config = dict(
    d_expert=32,
    rope_base=10000.0,
    parallel_block=False,
    init_std_o=0.0107,
    init_std_up=0.0547,
    final_lr_fraction=0.1,
    doc_mask=True,
    steps=4084,
)
Below are experts of layer 7 (counted from 0) of a mixture-of-experts language model. Rows are named gate (a neuron's input weights, with its number), up (a neuron's input weights, with its number), down (a neuron's output weights, with its number) and show model dimensions 0-159. Each number is 200 + 30 x the weight over its row's rms, rounded and kept within 0 to 999.
Before each expert's rows: "raises" lists some tokens whose logits its average output raises strongly, later layers aside; "comes after" lists some tokens at least twice as common just before its tokens as in all text. This comes from a sample of Wikipedia text that the model never trained on. Tokens count by the router's weight.

# expert 139
raises: " of", ",", " and", " in", " for", " ("
comes after: " the", " a", " The", " of", " his", " National"
gate1,150,212,280,197,197,205,225,208,214,169,225,149,197,182,201,223,199,242,184,226,189,209,196,237,193,199,203,211,196,232,152,189,172,183,238,168,209,290,223,203,262,229,158,163,168,220,241,224,236,216,163,191,197,235,223,197,224,205,179,210,165,186,205,241,224,199,179,176,218,148,231,208,204,240,176,168,157,161,201,207,172,181,239,220,243,192,159,192,166,234,233,166,211,242,212,190,213,157,235,188,112,186,223,188,194,215,200,259,222,220,215,186,210,224,207,152,219,175,179,246,245,154,188,240,248,173,181,218,234,204,181,213,191,242,208,217,188,203,212,245,176,184,162,228,226,129,212,190,230,182,194,171,250,118,242,195,215,180,204,216
up1,220,190,200,208,196,192,193,177,216,219,181,193,217,215,220,197,176,194,142,225,274,155,222,214,273,217,226,215,157,229,164,194,183,124,174,216,244,223,227,250,187,178,267,232,212,207,163,182,174,163,184,220,170,182,125,139,218,181,208,138,214,224,181,170,209,167,231,182,200,194,208,181,175,212,180,164,168,199,198,237,235,203,251,185,214,193,205,222,196,190,247,190,162,212,238,220,201,209,215,192,202,232,239,216,235,185,98,207,248,232,191,242,253,208,202,195,207,215,227,249,188,162,231,152,274,176,136,222,218,211,197,177,218,246,222,200,217,159,221,165,203,196,210,186,192,212,140,199,198,184,220,207,234,220,197,188,157,191,212,191
down1,184,194,191,166,220,224,181,209,217,180,208,178,186,222,175,169,210,211,249,238,200,242,210,253,237,167,220,208,226,194,178,161,220,213,163,212,218,245,234,175,152,188,203,179,141,227,178,191,211,208,133,195,206,162,241,168,161,211,221,202,231,187,151,209,251,230,203,188,253,199,233,212,220,169,197,178,167,227,180,233,261,231,182,213,216,179,218,145,228,182,217,237,182,192,212,231,222,283,141,220,184,175,210,226,168,247,252,184,187,188,183,159,159,161,163,223,184,186,131,164,196,173,205,252,205,222,226,177,183,226,223,219,242,194,191,196,245,200,174,157,170,186,218,194,188,136,227,139,192,177,203,204,240,126,184,173,205,192,229,246

# expert 73
raises: "=", " and", ".", "\n", "ki", "k"
comes after: "=", "\n\n", " =", ")", "\"", " information"
gate0,210,193,149,216,173,237,181,215,209,267,233,171,184,231,229,158,164,249,207,182,146,137,201,211,224,233,206,166,200,155,176,207,210,211,220,201,162,218,242,236,240,200,150,151,162,218,186,197,210,220,176,187,241,240,200,186,179,263,211,187,183,207,162,198,248,172,146,261,154,186,190,139,202,204,162,230,218,217,215,166,215,184,200,206,226,174,187,204,240,214,218,217,263,276,145,195,156,216,217,221,160,171,201,171,145,227,190,207,216,215,140,199,205,199,228,192,243,238,225,213,188,198,183,200,221,186,214,211,184,201,176,264,184,190,202,185,187,140,233,144,202,184,202,194,189,208,199,235,191,253,244,210,247,176,180,168,255,185,198,185
up0,203,251,197,186,188,172,214,171,187,175,210,214,210,209,157,203,240,168,190,150,246,234,253,236,218,225,171,142,160,215,205,242,253,205,193,218,212,184,225,192,147,206,239,209,162,203,186,232,234,209,196,171,186,179,219,198,195,197,267,168,149,199,224,200,175,192,198,190,228,189,206,271,189,235,227,205,181,205,170,239,237,200,194,223,215,245,236,219,166,221,218,215,167,170,217,220,194,231,241,221,212,273,235,204,217,202,201,185,194,240,208,186,210,178,208,175,247,186,169,251,244,228,164,202,169,197,141,187,251,170,257,245,190,217,167,192,157,215,191,245,155,202,186,259,185,224,239,133,227,175,177,170,221,228,197,132,237,201,140,185
down0,217,195,238,232,158,195,194,167,208,219,230,208,227,160,234,195,208,208,158,257,264,208,214,207,185,225,202,228,226,214,208,222,193,192,222,196,183,145,224,182,207,184,158,228,188,188,172,211,187,198,160,221,176,160,195,168,187,179,150,173,259,161,231,228,237,256,243,198,188,256,161,194,270,164,177,208,211,183,259,183,157,246,213,164,251,228,185,151,243,152,216,190,183,171,191,214,216,171,207,201,224,202,189,188,174,157,168,233,164,156,230,215,135,254,191,225,212,206,204,155,170,218,201,186,184,221,225,232,222,220,215,176,238,162,207,213,165,203,213,212,206,165,188,210,267,193,225,213,248,186,154,197,165,152,181,268,154,156,232,199

# expert 51
raises: ":", " (", " of", " for", ",", " and"
comes after: "-", "|", " •", "\n\n", " Time", " Born"
gate0,220,223,214,266,194,237,188,208,151,227,200,204,220,207,231,183,186,164,213,188,220,200,229,241,236,190,246,170,220,183,193,193,206,226,233,196,198,214,150,250,202,227,223,160,234,234,157,242,208,202,252,240,176,236,163,161,163,190,223,196,171,177,227,207,185,188,210,156,173,189,207,118,211,154,186,205,168,145,153,216,159,162,180,231,220,209,216,204,206,221,198,193,165,246,185,258,125,215,175,186,203,189,186,199,248,242,188,262,202,207,204,219,242,233,221,168,182,205,172,200,190,207,204,186,192,234,188,173,203,213,250,214,221,157,230,221,227,277,168,164,245,226,117,203,201,182,164,169,238,246,189,237,162,188,202,191,158,197,159,183
up0,221,163,224,193,180,177,189,169,247,174,187,206,194,138,231,192,217,191,200,200,198,117,207,182,185,233,196,257,141,210,212,180,198,186,157,141,224,274,247,181,200,218,225,210,164,203,192,192,194,226,204,164,260,257,212,214,218,209,147,168,235,224,233,218,187,196,168,208,222,200,244,193,209,190,217,184,235,250,214,129,191,213,216,149,154,213,183,242,202,204,194,196,185,181,216,117,191,184,174,171,192,260,209,212,224,215,206,157,242,184,187,231,214,168,189,198,170,198,225,167,197,237,227,160,220,220,261,169,189,174,209,255,247,201,227,187,225,212,265,241,184,208,210,199,189,170,237,132,199,196,244,209,247,219,178,173,196,208,238,199
down0,207,210,210,228,131,214,192,173,183,188,186,213,276,220,175,207,229,143,132,184,262,171,216,237,173,205,215,183,155,199,251,224,213,184,235,148,147,164,240,280,195,173,175,181,226,183,165,182,153,171,185,194,203,170,203,208,181,199,238,223,195,202,155,186,208,167,236,242,251,220,210,227,191,205,233,232,215,229,179,152,224,185,197,241,192,198,212,200,213,200,176,187,219,213,249,209,189,196,150,198,152,192,206,163,198,258,219,212,219,222,220,167,222,213,229,176,178,202,154,201,152,204,211,217,180,164,256,194,231,209,182,167,263,267,234,197,145,183,187,221,196,190,142,156,173,218,146,146,203,239,178,200,201,215,198,181,199,207,246,205

# expert 55
raises: "d", "1", " of", "3"
comes after: " the", " in", " his", " their", " of", " her"
gate0,202,214,175,256,209,122,264,244,191,170,204,203,229,195,171,175,287,221,237,205,166,170,187,227,184,207,236,193,190,241,104,224,204,170,175,190,165,179,208,196,121,214,220,185,216,221,201,168,176,180,267,195,207,191,137,178,210,211,196,197,208,180,208,216,207,183,198,162,198,181,180,187,205,251,187,216,177,235,183,221,182,227,184,213,180,192,191,206,247,211,216,247,165,202,183,173,195,215,184,249,183,224,156,190,205,142,158,244,198,217,207,215,178,245,204,151,226,175,189,228,204,119,193,223,173,200,217,167,182,165,257,221,190,248,197,221,229,145,219,226,214,158,190,171,116,193,210,194,227,191,187,196,170,194,170,209,188,204,152,195
up0,201,168,218,207,189,192,218,247,188,178,201,202,183,167,170,231,182,203,214,231,163,129,206,196,188,174,203,235,170,186,172,203,238,223,210,201,179,191,193,148,246,169,245,247,204,152,248,209,218,224,207,140,204,148,276,261,233,198,172,223,261,209,195,242,143,174,211,158,202,206,181,174,134,234,213,176,169,185,163,177,169,192,221,198,213,218,201,192,150,208,222,218,191,237,148,174,241,162,219,183,196,197,234,218,201,264,205,211,158,176,221,192,207,184,232,139,219,202,208,229,162,168,183,210,201,188,193,105,223,155,215,208,203,209,160,171,192,174,190,239,156,192,193,200,152,148,223,195,169,166,233,182,172,184,163,178,158,225,188,211
down0,256,250,197,228,116,186,203,140,184,202,239,217,193,169,185,199,192,202,172,203,214,232,189,269,234,240,184,178,215,211,204,158,206,216,156,178,131,225,137,177,231,231,161,209,222,237,200,188,184,199,194,179,197,156,162,167,151,201,197,207,168,249,211,162,227,202,198,259,169,188,248,181,148,169,196,158,230,201,219,180,194,198,186,211,210,182,192,200,162,191,238,174,146,216,213,220,214,213,204,185,271,239,190,192,214,177,183,200,172,266,155,251,244,225,207,203,187,130,232,209,219,215,202,175,198,176,153,259,186,199,186,194,206,224,177,205,178,189,199,210,215,217,233,205,191,200,196,244,208,241,194,255,188,194,175,142,251,143,159,205

# expert 131
raises: "Br", "H", "I", "Is", "The", "B"
comes after: ".", " |", " as", ":", " that", " Episode"
gate0,191,259,155,231,204,222,172,160,202,229,231,174,206,184,189,169,251,158,220,175,210,175,191,172,220,246,184,264,177,190,201,160,199,183,215,202,203,196,132,181,202,166,212,253,186,219,230,173,225,153,198,203,220,222,199,218,144,172,168,256,215,199,229,215,162,188,202,258,247,195,164,246,232,220,230,201,209,232,196,197,231,166,248,240,193,178,165,234,169,200,183,170,199,225,206,219,183,171,213,204,241,228,221,154,250,215,185,167,175,233,218,193,260,229,200,197,173,244,180,243,200,200,157,238,214,263,212,148,195,153,194,206,211,204,230,198,187,233,175,268,151,262,217,219,160,187,177,185,164,170,225,171,141,211,193,189,195,160,230,159
up0,259,221,189,156,202,190,180,199,227,161,202,231,146,166,216,201,255,196,256,216,266,187,180,175,205,167,191,209,193,187,177,199,187,215,206,192,185,159,185,180,189,150,164,225,227,223,242,173,195,202,165,220,214,173,163,223,131,195,255,200,242,197,204,175,214,193,213,201,226,233,217,180,230,229,181,234,222,228,253,187,209,155,198,194,178,183,140,194,187,197,210,165,192,208,190,238,196,146,141,233,168,191,219,176,188,238,225,245,184,235,218,201,207,232,121,160,172,182,132,238,213,165,174,165,161,189,208,154,184,201,165,208,195,185,224,246,167,210,206,235,200,152,233,200,196,166,168,198,189,171,214,163,216,186,171,252,212,124,249,138
down0,230,220,217,178,206,193,187,273,152,178,191,177,186,211,212,269,178,169,145,180,111,224,216,242,180,223,219,233,231,208,180,190,191,194,223,234,203,175,248,245,164,200,173,161,259,229,163,227,176,174,239,165,199,178,263,236,158,177,186,227,245,152,171,224,284,216,206,209,239,147,177,197,179,170,232,178,197,186,168,203,207,185,173,208,207,232,222,216,225,181,244,201,250,217,170,230,230,237,193,211,197,210,225,136,245,183,209,224,224,231,195,226,212,230,182,178,235,229,207,196,181,238,199,215,224,234,184,249,189,192,184,176,193,197,219,207,162,176,225,204,243,165,179,237,169,214,209,140,193,212,166,193,235,179,195,141,208,150,187,202

# expert 112
raises: "\n", "\n\n", "  "
comes after: "  ", ")", "%", " —", " Votes", " %"
gate0,154,189,183,229,196,158,189,195,216,194,220,141,218,243,210,192,204,178,158,217,233,222,214,231,140,179,214,249,255,209,210,171,201,180,193,201,163,195,198,243,180,178,177,227,197,202,240,234,203,184,193,188,188,215,170,205,170,227,207,225,223,190,203,192,200,201,131,157,293,177,172,169,241,210,202,251,216,251,144,258,208,194,202,200,219,178,197,198,194,188,222,194,184,227,182,200,143,156,180,206,169,168,246,207,218,192,187,155,220,267,199,225,148,240,237,209,225,170,277,227,218,213,203,221,178,213,192,213,195,187,153,213,200,241,186,220,204,190,173,184,221,194,151,158,243,195,184,129,160,190,133,232,140,160,171,191,230,198,175,152
up0,208,191,227,182,174,190,157,179,224,254,185,211,172,177,172,188,191,216,223,158,226,203,205,165,243,230,203,230,166,219,156,197,225,186,191,212,242,170,171,143,209,159,209,203,190,190,137,219,206,213,167,153,150,207,220,219,218,207,151,220,240,210,227,185,243,175,178,218,225,208,200,231,135,204,160,244,192,168,194,175,174,164,168,201,220,187,233,196,215,108,202,177,184,175,211,198,252,230,262,258,208,245,166,169,162,202,195,216,162,172,243,146,185,174,146,225,191,236,234,190,215,200,220,154,237,178,220,170,213,184,200,153,205,189,243,189,261,250,222,214,182,218,238,196,175,192,131,197,264,211,180,161,192,208,228,229,188,232,212,218
down0,190,183,225,206,163,209,153,236,227,211,229,164,219,226,203,184,181,203,205,175,264,178,178,160,209,265,219,191,210,243,280,196,209,170,263,193,174,152,208,231,232,216,208,209,257,168,179,192,199,243,187,138,165,159,221,190,212,213,168,178,199,184,232,157,200,222,159,227,248,204,168,219,210,263,143,212,199,153,172,176,216,189,158,255,225,201,234,187,182,235,142,173,176,173,222,144,172,239,178,192,141,213,171,189,254,222,204,209,152,163,190,194,227,181,206,155,238,175,203,178,228,205,169,206,214,206,208,185,142,179,242,263,186,191,240,161,203,189,188,215,169,227,191,175,255,220,213,224,224,196,190,190,214,244,201,225,167,217,178,193

# expert 155
raises: "  ", " 1", "-"
comes after: "\n", "  ", " Party", " Candidate", "\n\n", " Title"
gate0,187,186,170,239,178,135,155,194,215,181,194,211,221,185,222,211,170,200,168,234,178,170,190,193,221,207,217,249,204,171,149,210,189,257,197,199,180,167,191,262,210,236,196,207,211,235,184,160,215,197,160,154,185,210,194,205,172,225,206,170,209,257,175,188,144,191,189,191,192,206,180,177,162,218,174,217,203,180,189,221,190,254,238,180,177,193,255,245,239,224,137,226,187,180,131,192,235,223,231,188,245,210,232,170,169,158,189,292,183,168,159,196,203,150,120,255,229,204,161,180,176,200,200,220,221,168,194,207,191,221,205,169,193,218,139,193,214,184,210,258,207,183,201,170,175,168,241,174,203,190,189,192,255,215,197,255,121,196,200,207
up0,203,241,218,114,163,220,171,202,192,176,159,203,185,153,211,209,192,204,154,173,152,194,176,206,237,210,206,155,206,218,203,185,213,174,255,231,181,174,229,191,208,167,170,171,228,218,284,180,222,167,166,190,173,206,141,208,191,175,161,170,271,181,165,203,207,215,163,222,230,156,217,172,174,228,227,161,234,242,179,228,169,248,210,197,214,275,236,182,215,249,254,214,199,232,210,219,154,154,209,206,212,181,236,179,248,196,160,215,199,260,171,191,205,154,222,214,147,215,223,215,228,176,146,179,192,197,216,216,171,223,187,246,200,226,173,229,207,218,186,205,216,226,180,224,259,226,221,241,211,234,208,202,234,221,242,184,183,181,149,189
down0,155,258,210,155,254,214,192,167,226,212,168,219,201,149,190,197,231,194,238,211,155,217,211,221,239,217,169,175,213,169,204,178,236,217,143,181,171,181,207,204,178,169,255,218,245,193,214,220,153,199,221,198,173,150,200,183,199,208,232,189,218,162,228,221,178,148,170,202,185,235,250,202,169,188,154,195,221,218,153,194,192,234,133,183,181,186,151,195,185,218,226,162,214,171,168,249,191,213,221,244,149,196,209,202,234,180,202,177,216,187,211,243,268,181,238,192,162,199,186,239,210,179,230,205,150,236,248,167,128,231,204,205,174,169,172,166,186,173,216,124,226,247,188,190,158,210,214,215,228,193,279,241,202,240,196,182,206,192,232,192

# expert 130
raises: "S", "C", "V", "K", "P", "L"
comes after: " U", " No", " J", " St", " M", " S"
gate0,164,173,204,145,226,223,233,198,183,205,167,173,158,204,205,210,258,221,187,203,169,231,107,197,177,215,186,209,270,214,159,154,232,209,233,172,218,234,189,203,167,210,200,177,188,242,228,182,143,258,222,176,156,215,264,176,185,182,205,214,236,195,227,205,202,197,196,161,237,262,177,226,155,188,185,213,198,178,194,214,243,211,239,217,183,203,202,215,182,214,203,191,160,251,228,182,228,242,182,228,241,197,185,174,273,162,180,203,227,240,174,160,203,150,187,126,160,213,247,203,145,197,190,199,189,208,153,234,171,206,228,182,187,213,138,176,227,212,214,207,185,227,219,216,191,221,199,205,186,193,166,172,211,233,213,221,215,258,258,247
up0,210,202,186,244,204,147,170,242,248,225,173,184,271,202,189,158,183,159,177,218,230,164,204,167,199,196,183,203,198,210,284,228,166,223,157,251,191,178,148,213,214,222,232,189,160,195,192,197,260,180,197,175,138,162,220,211,210,202,173,204,133,163,186,193,190,174,218,152,266,246,186,212,241,188,226,170,197,260,231,227,236,219,158,186,212,202,191,163,188,187,245,187,223,227,169,194,195,189,233,202,190,204,196,208,186,257,166,204,256,221,205,174,202,273,194,157,212,242,188,220,218,243,191,157,220,205,208,172,191,254,161,224,214,181,213,195,182,134,199,184,222,192,196,194,172,189,210,203,261,131,179,165,164,158,174,201,205,211,198,212
down0,195,190,148,189,240,217,186,203,210,196,228,166,211,171,195,166,148,159,175,186,184,233,235,199,209,180,227,208,175,165,209,225,189,235,214,201,148,208,174,173,219,240,237,180,229,101,156,224,179,227,240,218,213,198,213,193,153,140,201,167,178,249,214,186,178,230,227,225,218,244,226,183,162,187,207,191,199,184,196,223,249,163,150,206,194,231,216,252,231,177,279,189,131,233,227,181,266,168,224,206,152,204,209,222,192,206,199,210,214,197,164,204,183,201,233,244,195,208,248,193,169,158,187,217,167,256,189,213,249,226,191,208,198,238,247,205,179,192,237,228,148,259,213,240,179,215,210,211,202,149,232,192,243,184,184,247,198,228,202,155

# expert 87
raises: "-", " days", ",", " months", " of", "–"
comes after: " of", " in", " |", " the", ",", " on"
gate0,224,187,165,114,235,192,174,168,138,200,227,210,167,157,194,146,246,246,184,205,173,148,233,213,209,209,193,206,198,209,196,224,183,197,182,145,185,178,168,217,198,235,213,195,198,220,200,193,169,224,226,210,241,167,221,179,202,169,225,141,224,210,207,234,167,158,167,198,216,223,244,161,201,217,206,219,182,139,235,197,220,146,199,222,165,205,191,199,197,246,198,189,169,203,203,213,169,183,231,184,197,193,192,174,248,196,203,176,190,189,175,219,168,173,142,212,224,249,203,192,161,211,247,203,235,225,192,174,228,171,268,170,287,157,195,178,228,136,184,208,254,230,128,206,148,179,225,214,205,203,257,186,199,217,224,235,221,184,136,196
up0,168,229,160,232,164,185,247,265,188,195,156,213,165,181,202,189,202,213,192,178,240,186,147,222,215,187,243,209,203,218,203,187,185,209,245,266,227,212,213,259,203,176,259,254,179,174,219,176,250,137,231,212,156,273,168,224,169,288,167,251,235,207,167,240,221,194,207,203,222,236,210,237,212,226,210,209,221,210,148,156,221,247,207,192,204,172,201,220,222,185,163,211,196,137,173,228,189,212,204,158,239,246,147,176,196,156,200,175,217,177,176,209,205,206,212,179,208,188,203,244,260,188,188,194,152,241,226,206,197,151,178,153,193,209,213,178,193,213,185,214,189,192,191,217,156,215,193,191,194,264,235,168,171,218,187,185,162,175,197,187
down0,259,138,202,216,206,186,224,188,210,269,181,195,251,260,181,205,196,172,253,207,171,171,204,239,202,231,200,191,183,248,182,192,255,200,177,206,215,213,193,226,212,198,231,189,226,157,210,237,118,221,136,179,153,199,201,223,201,200,188,240,219,192,192,171,244,236,186,230,213,216,204,229,183,240,182,132,207,205,154,179,182,175,186,216,232,171,117,169,194,172,208,172,200,217,245,166,196,138,221,205,165,224,210,202,169,181,191,188,152,198,205,184,190,203,194,239,205,220,161,214,218,214,216,167,243,203,176,282,155,198,197,154,194,281,198,214,208,219,232,195,209,201,176,213,203,156,183,232,189,224,165,198,175,228,216,241,272,164,194,186

# expert 45
raises: " own", " largest", " highest", " next", " first"
comes after: "'", " of", " in", " for", " on", " to"
gate0,174,200,159,179,187,191,216,178,154,184,237,213,196,166,239,205,215,128,218,173,143,213,188,201,184,138,213,168,198,224,225,211,169,115,217,127,167,198,196,152,226,163,205,187,221,163,234,188,221,236,170,198,223,183,166,231,203,226,194,186,184,204,211,206,219,179,220,194,162,250,205,204,181,183,172,213,228,215,209,165,188,188,159,198,197,245,168,174,235,204,163,182,205,205,193,220,189,162,138,178,157,183,216,203,210,190,226,200,204,247,211,263,253,257,208,161,203,197,190,207,227,157,197,232,211,186,201,157,157,201,220,256,203,181,203,214,195,226,154,183,210,175,167,187,193,140,160,187,240,226,212,227,204,82,144,188,167,182,205,233
up0,246,196,219,191,194,144,215,218,197,165,235,176,212,179,182,168,142,184,241,150,222,185,237,153,165,171,162,233,245,217,180,245,155,165,225,182,233,222,175,168,162,248,222,227,216,125,214,183,134,183,207,251,224,161,187,167,172,182,203,199,232,193,209,221,174,164,215,201,167,176,159,201,177,197,188,213,240,194,166,236,209,160,178,177,189,191,244,180,235,197,185,195,238,224,155,201,163,270,178,227,190,193,248,175,238,204,163,216,211,245,194,165,237,194,227,272,157,215,186,187,194,177,180,192,191,200,221,252,193,192,175,182,200,200,218,229,227,209,226,152,271,193,198,236,265,187,169,195,235,214,228,218,242,150,195,227,169,209,187,180
down0,177,189,242,187,202,296,191,175,182,194,150,243,196,187,225,200,190,220,160,179,153,175,205,183,278,184,225,155,144,137,162,185,245,146,183,174,198,246,182,197,162,200,203,186,268,214,160,221,217,179,210,188,186,169,216,180,198,188,231,169,191,204,131,189,202,250,217,161,200,231,178,214,220,191,189,181,190,180,213,192,182,190,239,220,205,221,176,196,201,178,160,222,175,184,245,215,188,217,173,242,170,172,175,217,206,261,267,201,199,207,209,189,209,233,219,212,177,172,160,144,181,193,184,165,236,189,228,172,257,163,203,166,241,191,225,163,224,190,227,206,184,161,210,130,194,209,218,218,152,221,168,231,201,217,151,136,164,173,173,198